{
  "num_hidden_layers": 14,
  "hidden_size": 384,
  "n_experts": 24,
  "experts_per_token": 1,
  "d_expert": 128,
  "d_shared_expert": 256,
  "hidden_act": "geglu",
  "moe_layers": [1, 2, 3, 4, 5, 6, 7, 8, 9, 10, 11, 12, 13],
  "router_score": "sigmoid",
  "normalize_top_k": false,
  "routed_scale": 2.0,
  "balance_loss": 0.00726,
  "balance_bias": false,
  "scale_expert_input": true,
  "init_std_router": 0.0276,
  "lr_router": 0.000395,
  "vocab_size": 7661,
  "norm": "rmsnorm",
  "norm_eps": 1e-05,
  "tie_word_embeddings": true,
  "optimizer": "soap_variant",
  "learning_rate": 0.00245,
  "beta1": 0.95,
  "beta2": 0.99,
  "max_grad_norm": 1.0,
  "batch_tokens": 32768,
  "max_seq_len": 512,
  "train_tokens": 332700000,
  "max_steps": 10154,
  "dataset": "wikipedia_en"
}
Below are experts of layer 6 (counted from 0) of a mixture-of-experts language model. Rows are named router (the router's row for the expert) and show model dimensions 288-383. Each number is 200 + 30 x the weight over its row's rms, rounded and kept within 0 to 999.
After each expert's rows: "comes after" lists some tokens at least twice as common just before its tokens as in all text; "gets" lists some tokens that make up at least twice as much of what it gets as of all text. This comes from a sample of Wikipedia text that the model never trained on. Tokens count by the router's weight.

# expert 2
router,199,166,181,216,241,202,184,162,190,109,177,193,199,217,189,129,210,143,190,190,236,252,188,193,171,219,193,209,195,225,200,216,204,195,200,141,192,210,182,183,228,158,206,211,169,176,217,226,222,199,255,201,238,239,193,163,170,224,189,166,235,183,144,179,145,174,176,211,216,170,241,233,202,205,226,154,195,224,221,183,211,197,172,203,172,197,202,207,209,201,186,248,191,164,236,200
comes after: "-", "\n", " (", "\n\n", ")\n", ":"
gets: "-", " /", "P", "–", "C", "D"

# expert 13
router,209,257,236,211,196,209,212,138,207,201,194,155,198,206,191,215,240,198,226,172,199,209,211,190,242,253,191,181,233,155,200,244,213,179,235,173,130,251,229,228,241,211,227,209,151,236,145,202,197,243,226,181,224,209,176,191,208,219,225,220,158,228,204,213,165,226,237,191,245,183,223,209,175,190,260,215,250,186,175,248,218,205,178,258,221,232,166,244,236,186,208,193,197,238,182,223
comes after: " was", " he", " is", " to", " He", " it"
gets: " was", " is", " a", " were", " be", " are"

# expert 14
router,234,227,268,162,214,178,197,130,261,232,230,193,182,190,174,143,254,142,177,171,168,226,195,221,194,163,194,180,202,174,157,205,235,152,181,196,183,196,223,234,237,219,230,209,214,216,181,180,195,220,210,171,255,191,182,190,154,190,191,204,161,185,167,151,171,201,211,184,194,215,195,183,187,201,221,217,228,221,180,156,232,249,181,218,179,216,176,204,187,211,168,164,174,188,195,172
comes after: " |", " the", " a", " and", "|", " of"
gets: " p", " c", " w", " t", " b", " ch"

# expert 15
router,228,247,164,187,171,133,148,167,187,179,214,171,212,212,190,156,199,210,195,238,180,214,179,173,222,208,188,185,210,228,227,241,167,168,186,197,166,203,222,240,206,219,184,196,238,195,187,173,189,227,258,188,225,235,176,167,216,214,184,218,210,211,184,180,240,171,158,208,242,143,223,163,224,223,209,205,180,209,205,140,205,235,160,227,203,201,143,226,196,213,206,222,207,305,187,214
comes after: " ", " (", "–", " information", "%", " career"
gets: "\n", "19", "20", " |\n", ")\n", "18"

# expert 11
router,167,206,217,160,158,239,233,174,205,176,223,172,203,242,244,163,264,185,192,211,222,198,200,185,200,220,183,167,182,239,224,218,177,134,212,202,202,126,170,226,240,260,178,207,194,168,193,239,169,194,275,234,274,195,154,168,142,210,235,200,211,186,216,194,224,225,186,138,220,167,265,218,186,221,211,156,245,266,207,202,238,206,173,224,217,239,123,170,137,165,243,227,183,214,273,178
comes after: " of", " in", ".", " to", " for", " at"
gets: " the", " The", "The", " T", "the", " this"

# expert 18
router,215,181,177,238,198,196,186,218,155,160,192,190,188,222,172,201,192,209,223,217,154,229,173,225,200,190,182,159,179,130,189,255,223,191,187,196,209,231,190,234,186,171,146,191,240,201,232,213,138,201,219,199,189,237,169,243,191,203,197,207,156,180,193,179,205,233,166,217,253,147,210,156,213,224,240,236,214,245,121,179,252,227,153,192,211,214,190,225,196,206,237,197,229,222,225,190
comes after: "20", " ", "19", "18", "–", " Gu"
gets: "al", "est", "7", "24", "l", "6"

# expert 3
router,205,247,231,225,195,170,183,227,238,208,212,215,218,176,203,188,227,160,188,226,252,187,206,223,228,190,183,253,209,215,239,213,218,187,232,206,200,166,179,204,202,234,157,206,198,242,141,217,210,202,187,159,241,199,170,195,131,201,168,184,126,226,230,176,174,193,195,259,150,197,181,192,126,203,241,231,160,177,178,216,234,217,155,243,207,204,191,225,183,180,246,173,225,184,197,213
comes after: " a", " ", "–", " number", " an", "%"
gets: "ing", " of", "0", " r", " all", " high"

# expert 10
router,242,213,228,224,230,205,201,188,189,166,222,207,169,236,203,170,219,186,213,209,205,216,158,229,172,213,240,221,242,206,195,282,195,158,197,178,203,209,221,238,195,208,205,216,222,237,170,182,166,242,172,231,209,236,225,233,158,203,232,188,182,208,215,178,235,188,194,185,224,145,206,188,182,264,185,258,190,186,206,152,193,227,170,173,135,214,197,175,171,198,216,241,217,222,200,177
comes after: " E", " in", " f", ",", " F", " de"
gets: " in", " at", "at", " ", " on", "t"

# expert 16
router,233,190,227,222,193,198,196,203,190,194,227,122,179,206,185,214,225,196,215,192,149,201,228,172,242,213,176,207,271,204,187,237,223,205,199,203,160,190,252,223,199,188,173,232,224,231,196,147,224,227,191,176,169,271,165,198,196,197,213,170,187,215,183,200,184,155,184,201,219,154,240,209,178,217,222,224,204,165,172,168,252,196,171,188,254,191,170,195,162,188,215,205,135,231,221,221
comes after: " |", " h", " w", " H", " g", " l"
gets: " (", " ", " \"", "(", " [", " his"

# expert 9
router,213,221,202,198,184,286,172,160,172,181,210,130,197,200,257,191,219,223,231,251,156,184,167,169,194,220,193,209,179,175,199,185,185,172,182,134,204,210,207,224,205,169,221,196,261,206,172,225,204,231,239,165,256,220,140,225,159,259,208,216,180,199,182,209,233,137,192,167,215,185,245,156,140,198,272,230,211,167,194,185,205,180,179,242,154,213,180,184,203,226,221,183,223,180,199,232
comes after: " |\n", "\n", " Party", " Total", ")", " Country"
gets: ":", "|", " |", ".", "ation", "ity"

# expert 22
router,230,200,226,186,216,188,204,201,243,175,217,226,179,243,222,154,248,171,215,221,193,180,234,162,203,200,215,200,211,152,222,241,172,179,205,222,222,205,258,217,185,197,156,198,193,247,203,196,231,205,169,177,184,249,213,176,203,227,230,192,203,249,205,188,249,183,210,149,199,190,234,177,203,246,245,235,249,174,186,178,199,197,134,190,207,205,236,253,175,219,237,210,209,184,213,233
comes after: ".", ",", ".\n\n", " as", "ed", " that"
gets: " for", " from", " N", " that", " B", " with"